Below are experts of layer 7 (counted from 0) of a mixture-of-experts language model. Rows are named router (the router's row for the expert), down (a neuron's output weights, with its number) and show model dimensions 0-127. Each number is 200 + 40 x the weight over its row's rms, rounded and kept within 0 to 999.
Before each expert's rows: a language model's description of what the expert responds to. This comes from a sample of Wikipedia text that the model never trained on.

# expert 28
It responds to: Agent and office nouns. Endings naming people or roles, er and or, plus role words: Govern-or, Elect-or-al, resident, member, player, inister.
router,211,262,159,218,212,235,183,180,231,221,220,148,223,184,223,269,229,257,203,268,168,205,155,197,174,165,223,131,136,160,247,227,214,238,197,182,226,222,227,245,221,234,203,236,183,238,191,163,214,210,219,257,262,258,197,200,216,229,117,191,147,136,206,190,212,172,214,250,153,199,253,181,154,198,169,219,182,220,181,197,308,230,190,244,191,150,148,145,194,225,182,228,215,194,167,268,182,202,133,197,171,83,228,198,176,160,191,171,181,190,204,285,233,107,189,183,99,170,250,200,207,211,182,228,174,88,280,180
down2,134,195,291,252,157,170,141,257,213,155,166,148,228,194,171,255,204,194,200,225,237,186,245,150,206,181,245,193,168,212,205,241,227,182,212,260,233,197,127,203,249,154,193,149,147,174,210,186,232,195,202,235,194,156,198,225,142,191,170,173,308,133,216,188,179,226,240,260,186,158,241,204,203,216,273,167,226,175,221,208,219,229,145,164,143,186,213,138,193,266,176,112,224,163,196,184,297,206,179,151,157,170,321,177,197,155,244,160,205,179,179,210,168,166,218,206,219,212,248,218,221,215,210,211,316,176,216,137
down3,179,108,170,255,226,203,258,117,193,179,224,207,156,225,210,192,158,279,261,132,182,241,197,179,97,227,275,280,193,208,152,186,238,222,253,172,219,221,139,203,238,223,166,241,214,247,231,198,218,219,217,265,151,183,215,137,182,216,251,209,168,209,152,157,236,262,209,227,229,182,209,196,196,269,209,188,265,206,136,135,235,205,178,100,188,125,210,252,239,239,247,190,211,182,181,173,137,160,190,166,211,150,254,220,197,180,220,193,102,207,145,200,204,146,199,195,257,151,231,198,207,230,177,227,232,184,166,230
down4,220,152,256,183,208,99,181,215,140,198,187,208,233,224,179,222,187,178,178,233,193,196,191,179,222,158,255,174,269,224,222,256,280,163,211,164,191,218,290,166,185,222,293,181,275,148,186,134,225,250,216,230,239,189,227,185,131,142,102,220,245,208,154,245,243,234,170,164,223,276,163,136,208,245,191,172,200,215,187,196,179,212,163,160,208,208,205,215,144,185,216,206,211,190,165,229,211,227,148,183,240,166,210,220,159,178,273,205,201,94,279,183,269,232,138,180,219,240,113,269,227,199,202,161,172,188,201,232
down5,165,210,179,236,189,214,195,121,147,272,240,221,198,219,198,191,222,207,151,172,201,232,178,222,178,220,177,246,123,212,246,281,155,270,194,165,215,205,169,275,161,183,203,167,202,225,237,150,186,200,204,184,193,155,243,188,179,237,124,167,211,250,219,233,156,175,255,206,201,187,208,300,195,181,173,172,193,130,187,242,231,199,165,139,92,179,238,214,216,230,194,45,202,204,227,241,206,196,232,185,123,212,200,145,194,187,210,310,163,246,237,190,200,231,268,145,234,167,179,258,236,214,190,215,172,239,162,235
down6,236,219,133,122,151,195,192,269,229,97,221,184,228,216,179,152,225,180,179,254,170,207,203,139,180,191,207,194,239,257,238,215,278,252,221,187,179,172,169,152,168,195,258,192,193,227,156,260,174,231,131,196,205,152,206,161,205,170,239,149,180,196,190,211,235,194,264,287,193,267,244,219,155,198,260,229,182,207,135,95,166,228,167,212,179,263,211,171,254,211,265,233,263,202,164,144,197,175,166,250,209,199,192,135,116,259,160,144,222,221,189,178,266,175,179,229,212,205,137,188,194,197,137,207,231,247,216,248
down7,173,193,239,176,226,214,199,199,180,224,174,192,216,170,276,263,266,209,131,258,240,132,238,212,204,195,169,192,209,190,272,193,254,178,170,228,191,123,253,152,204,248,206,212,187,219,198,241,265,160,185,214,242,185,127,227,188,153,258,151,252,194,218,258,168,241,215,150,171,116,140,214,158,213,153,205,312,204,170,172,241,98,208,171,132,193,206,216,203,205,210,240,178,153,219,221,238,233,131,93,212,218,145,200,170,227,219,237,234,206,212,180,208,124,228,274,212,237,159,214,177,171,196,221,145,238,145,227
down8,151,187,263,211,228,171,119,191,282,244,270,157,211,192,184,188,156,223,165,320,173,148,164,153,206,176,197,111,169,219,200,174,139,177,251,253,193,258,194,158,160,134,175,203,211,161,312,200,198,210,224,202,207,240,152,220,237,139,263,263,165,263,200,211,166,230,145,258,215,177,140,225,216,221,184,188,202,224,191,217,214,164,201,204,188,255,191,163,179,177,216,214,207,226,247,223,184,222,177,179,172,278,188,177,227,186,213,220,192,165,148,196,267,166,202,202,164,218,188,132,205,157,318,264,260,196,167,169
down9,84,231,187,243,238,232,182,189,210,140,251,223,207,179,220,160,200,171,161,151,209,202,147,198,259,308,272,206,248,206,255,168,199,149,231,270,219,134,187,268,214,188,182,207,229,179,228,270,163,186,208,204,248,221,166,213,202,169,186,184,217,174,224,207,170,147,199,139,168,169,293,241,209,222,233,159,222,232,268,117,129,164,210,213,141,238,233,235,178,206,210,194,159,205,176,194,124,201,102,180,144,222,152,202,177,198,109,154,182,208,235,156,151,231,198,236,214,208,190,182,245,197,207,277,256,207,232,177

# expert 31
It responds to: Mid-word verb stems. Word pieces inside verbs and other words before endings like -es, -ed, -ing, as in surpr-is-ingly, repr-is-ing, he-av-ily, mov, go.
router,221,210,156,233,282,220,242,175,290,201,284,151,265,173,178,264,252,287,202,276,210,176,212,235,157,225,207,186,165,173,251,237,170,277,215,212,164,258,155,255,202,227,229,185,212,222,222,187,266,223,247,179,219,212,209,166,233,217,157,163,166,170,200,153,137,222,212,201,212,193,197,145,153,150,156,216,246,189,224,176,191,204,206,223,145,189,195,190,165,231,180,216,242,135,180,168,216,231,185,147,161,156,187,238,173,168,63,247,121,200,156,228,234,249,137,239,133,222,226,201,181,218,139,260,197,227,227,153
down0,200,175,187,204,191,174,167,202,173,196,164,224,158,154,276,237,142,144,231,219,194,182,250,218,210,176,210,225,261,197,269,266,200,181,296,199,276,183,212,175,146,160,171,147,95,203,163,185,222,189,189,213,154,228,222,164,154,285,205,156,198,154,191,180,181,230,250,184,206,214,133,260,148,212,190,208,261,195,220,170,193,192,230,238,192,180,155,154,233,184,220,313,192,218,231,155,168,150,191,196,180,141,161,207,232,142,201,210,213,242,212,130,188,200,216,232,204,240,235,314,197,181,222,262,257,115,204,290
down1,174,239,181,167,214,209,121,164,197,232,118,183,126,215,259,215,153,176,210,256,185,175,195,187,225,201,176,202,175,216,206,237,150,142,174,229,175,271,172,190,185,212,221,218,231,188,251,173,200,130,201,299,217,187,202,193,188,184,275,256,171,192,308,214,186,231,193,224,222,124,186,229,208,219,206,208,166,252,240,215,256,210,178,160,251,193,210,174,206,304,162,222,200,230,122,215,61,210,254,180,180,208,226,118,213,183,179,208,174,123,215,235,193,198,256,213,198,144,201,213,242,154,252,245,270,132,214,179
down2,140,202,151,259,147,175,212,151,221,259,191,221,207,202,217,231,220,172,188,202,182,188,210,224,179,209,192,154,307,152,217,130,182,259,190,198,230,174,218,213,197,237,208,159,253,201,170,174,212,163,173,211,217,130,168,214,251,173,260,158,236,207,266,212,197,170,192,246,154,241,191,206,235,244,207,217,172,172,259,230,241,84,200,212,210,133,303,183,139,191,139,164,279,228,206,203,226,157,190,283,275,238,214,163,228,149,242,167,193,125,157,160,200,164,205,265,221,108,241,192,193,184,206,113,208,209,236,219
down3,245,125,187,256,235,216,189,231,212,181,203,172,170,186,228,198,213,178,204,166,213,174,214,190,217,133,252,195,168,145,307,223,248,244,181,308,217,174,189,144,151,255,155,244,163,194,180,250,208,192,164,160,199,174,199,206,136,114,159,235,244,239,297,163,215,133,106,190,200,204,180,132,228,231,209,221,211,195,242,148,183,138,148,235,190,211,193,218,243,157,197,208,214,183,221,230,204,228,292,214,243,240,104,230,232,199,218,178,243,188,197,212,156,172,272,136,221,154,194,170,180,178,126,245,229,191,221,141
down4,198,190,281,150,175,177,173,184,266,181,238,174,200,231,223,134,183,189,235,257,199,161,136,228,199,263,124,184,158,217,252,166,257,216,189,201,182,150,246,188,218,158,189,180,170,160,251,177,211,255,232,128,245,229,249,271,176,221,170,266,163,146,278,166,214,100,193,149,224,201,226,198,230,173,184,156,280,203,223,220,140,176,175,242,198,192,182,220,256,161,212,219,115,189,147,283,184,246,236,198,219,181,108,234,201,259,204,262,185,194,258,214,220,182,162,193,204,190,183,181,213,229,140,171,128,218,231,264
down5,165,181,214,194,210,195,159,208,176,188,198,255,228,198,219,214,134,227,104,209,205,252,149,195,165,252,209,154,174,172,182,140,236,137,152,78,242,185,138,189,232,229,174,223,147,223,219,276,195,198,117,253,176,195,201,232,237,213,180,215,239,221,191,252,198,212,148,205,125,166,221,204,151,239,213,175,158,185,247,186,237,192,210,238,235,204,219,165,176,245,153,276,242,148,107,205,268,263,142,162,163,184,185,167,199,173,208,248,219,262,259,239,167,247,155,247,203,213,222,256,137,286,194,231,240,194,185,249
down6,187,159,170,189,173,209,163,196,215,171,262,195,116,213,153,211,217,192,175,202,147,171,262,143,257,248,215,227,230,144,244,182,196,150,183,213,239,172,229,158,188,69,158,248,276,131,201,221,186,150,160,171,181,236,239,241,222,257,207,203,159,264,246,212,221,189,196,297,205,225,179,164,187,173,275,211,145,234,243,238,151,151,240,258,195,208,168,187,240,199,179,288,237,100,240,238,166,190,213,188,231,190,210,186,224,223,212,163,160,153,167,255,203,265,229,193,192,185,154,176,198,207,185,252,228,205,95,216
down7,184,150,205,142,188,229,226,220,156,216,232,254,240,208,186,218,206,215,210,163,216,201,205,122,138,227,233,276,114,231,261,258,182,273,195,150,123,277,191,200,200,136,208,219,250,242,180,219,214,212,202,205,159,273,236,187,207,250,269,143,210,146,209,206,193,194,203,122,160,185,142,284,255,216,212,199,204,172,193,171,204,202,191,197,198,166,194,177,206,118,182,175,263,233,148,226,203,198,230,168,171,243,244,225,133,208,315,230,253,147,193,221,190,252,236,213,223,194,160,173,191,195,151,185,100,148,230,139

# expert 32
It responds to: Name-initial capitals. Capital letters or first-name pieces starting personal and place names, such as John, Mich-ael, Wh-ite Plains, N-atalya.
router,231,264,205,213,256,221,235,201,231,231,294,162,241,141,198,257,212,225,204,238,192,204,208,237,189,120,246,168,141,200,249,225,132,178,219,203,196,201,203,243,172,206,245,202,224,227,234,195,267,170,178,201,313,222,174,190,259,270,135,214,147,124,202,213,154,160,229,226,227,126,259,193,196,214,223,273,214,156,173,194,185,247,171,263,229,183,138,188,117,210,157,204,231,179,189,248,242,232,189,157,208,153,283,179,202,164,158,189,197,200,187,259,218,150,129,251,196,170,165,199,214,198,112,221,120,150,209,187
down2,155,227,215,164,240,202,262,192,166,254,181,220,204,206,161,276,266,190,214,197,165,199,174,167,225,271,225,214,249,236,165,114,186,150,263,224,184,280,150,172,138,207,168,241,170,146,231,174,220,170,281,193,175,208,233,193,209,209,132,154,127,256,121,217,202,241,192,201,262,249,130,292,208,219,239,230,160,209,212,211,148,155,221,189,276,194,196,186,181,234,166,195,182,170,155,212,160,240,242,184,160,222,177,155,122,187,157,174,238,182,280,212,205,234,159,191,239,212,244,197,90,159,206,203,176,263,214,205
down3,204,254,195,187,213,221,189,193,254,187,199,212,173,146,193,238,213,193,103,157,143,174,221,210,179,188,236,228,187,160,179,216,266,192,167,162,167,182,206,127,165,252,171,212,220,133,185,150,220,225,210,166,254,249,253,147,165,192,202,199,181,143,201,137,159,215,286,236,182,259,174,219,231,186,276,137,226,254,214,110,206,163,227,217,178,236,215,130,197,163,158,209,214,319,282,160,228,195,270,246,219,205,189,196,271,164,181,170,271,204,133,259,177,175,256,139,144,174,193,201,182,193,189,165,240,258,205,246
down4,230,227,199,208,192,167,200,159,128,150,146,195,106,271,180,202,153,201,202,162,265,181,148,204,209,220,290,209,143,234,233,207,135,169,197,173,264,253,216,197,217,181,191,233,163,227,178,218,195,167,201,227,138,248,144,230,263,241,147,226,123,173,179,153,297,188,216,226,184,152,210,173,158,170,268,200,210,216,168,214,187,193,152,188,221,214,200,241,182,218,181,191,230,251,207,241,197,258,129,189,208,247,149,161,222,272,189,180,224,174,195,260,178,252,167,197,184,238,204,340,173,233,160,117,167,244,184,252
down5,136,210,231,178,229,150,130,278,159,182,229,229,253,145,211,213,263,189,176,142,200,216,301,214,197,202,217,247,220,200,137,233,215,254,183,180,137,225,196,182,184,93,210,214,211,149,199,203,320,148,133,194,180,196,163,184,179,219,199,158,214,181,188,248,187,199,269,207,196,282,131,131,228,178,199,176,140,199,272,230,145,237,202,201,147,240,215,279,203,199,209,192,250,187,199,195,223,221,180,151,236,166,177,163,174,174,205,165,257,256,226,225,219,172,191,199,179,181,253,194,208,130,135,225,215,264,228,278
down6,162,85,178,131,187,228,187,198,206,264,252,188,142,190,265,171,205,160,232,140,140,257,214,179,154,204,269,238,182,203,277,288,229,156,118,267,153,129,131,228,265,171,153,180,226,281,232,190,200,206,265,156,160,205,226,189,244,220,227,221,180,158,278,231,179,175,236,174,239,213,213,224,168,198,252,195,169,194,248,200,181,132,195,243,190,161,192,184,237,249,203,183,200,252,219,170,193,223,147,150,171,183,155,172,175,172,257,187,232,220,199,156,139,227,197,197,289,222,244,163,153,229,201,203,206,232,197,208
down7,175,166,162,137,146,199,128,181,181,197,172,159,174,159,242,122,279,226,231,191,196,214,183,216,162,240,145,152,211,232,139,222,242,239,171,179,263,202,183,174,230,213,198,169,304,187,248,252,188,225,203,256,250,154,192,194,138,173,203,140,237,221,166,211,161,184,218,241,188,207,314,223,170,245,164,182,269,243,213,204,169,225,192,186,193,242,220,278,217,148,241,180,215,185,231,195,184,183,145,187,187,187,171,125,189,172,83,160,171,244,236,162,216,260,223,237,241,248,126,288,235,234,200,201,190,154,230,196
down8,217,134,169,204,204,257,206,242,188,113,172,224,223,200,206,149,151,238,137,252,212,229,165,197,142,201,180,187,157,212,160,172,238,198,128,210,232,186,175,201,191,258,212,197,211,89,145,175,223,262,153,237,192,223,227,212,177,211,244,167,227,120,187,205,192,181,189,239,258,271,280,209,220,248,193,158,197,201,152,241,235,231,165,221,209,172,194,150,206,115,262,200,200,123,178,178,234,207,246,299,195,228,203,190,197,197,310,193,114,223,230,226,252,216,176,268,226,199,171,178,113,206,267,181,171,241,206,180
down9,196,146,185,152,260,184,158,197,207,241,159,228,234,254,235,256,183,152,218,187,160,239,205,188,193,188,258,241,230,157,182,212,215,239,126,216,139,266,204,201,207,293,207,178,171,236,301,152,258,173,174,201,132,167,244,181,203,174,202,263,253,146,177,97,125,203,207,247,194,156,119,196,201,186,238,182,158,186,225,299,242,108,169,205,273,276,147,189,236,184,138,217,159,200,204,207,152,240,219,169,218,230,178,199,241,202,214,233,180,205,201,195,180,201,236,146,183,243,195,165,219,154,218,242,245,211,241,151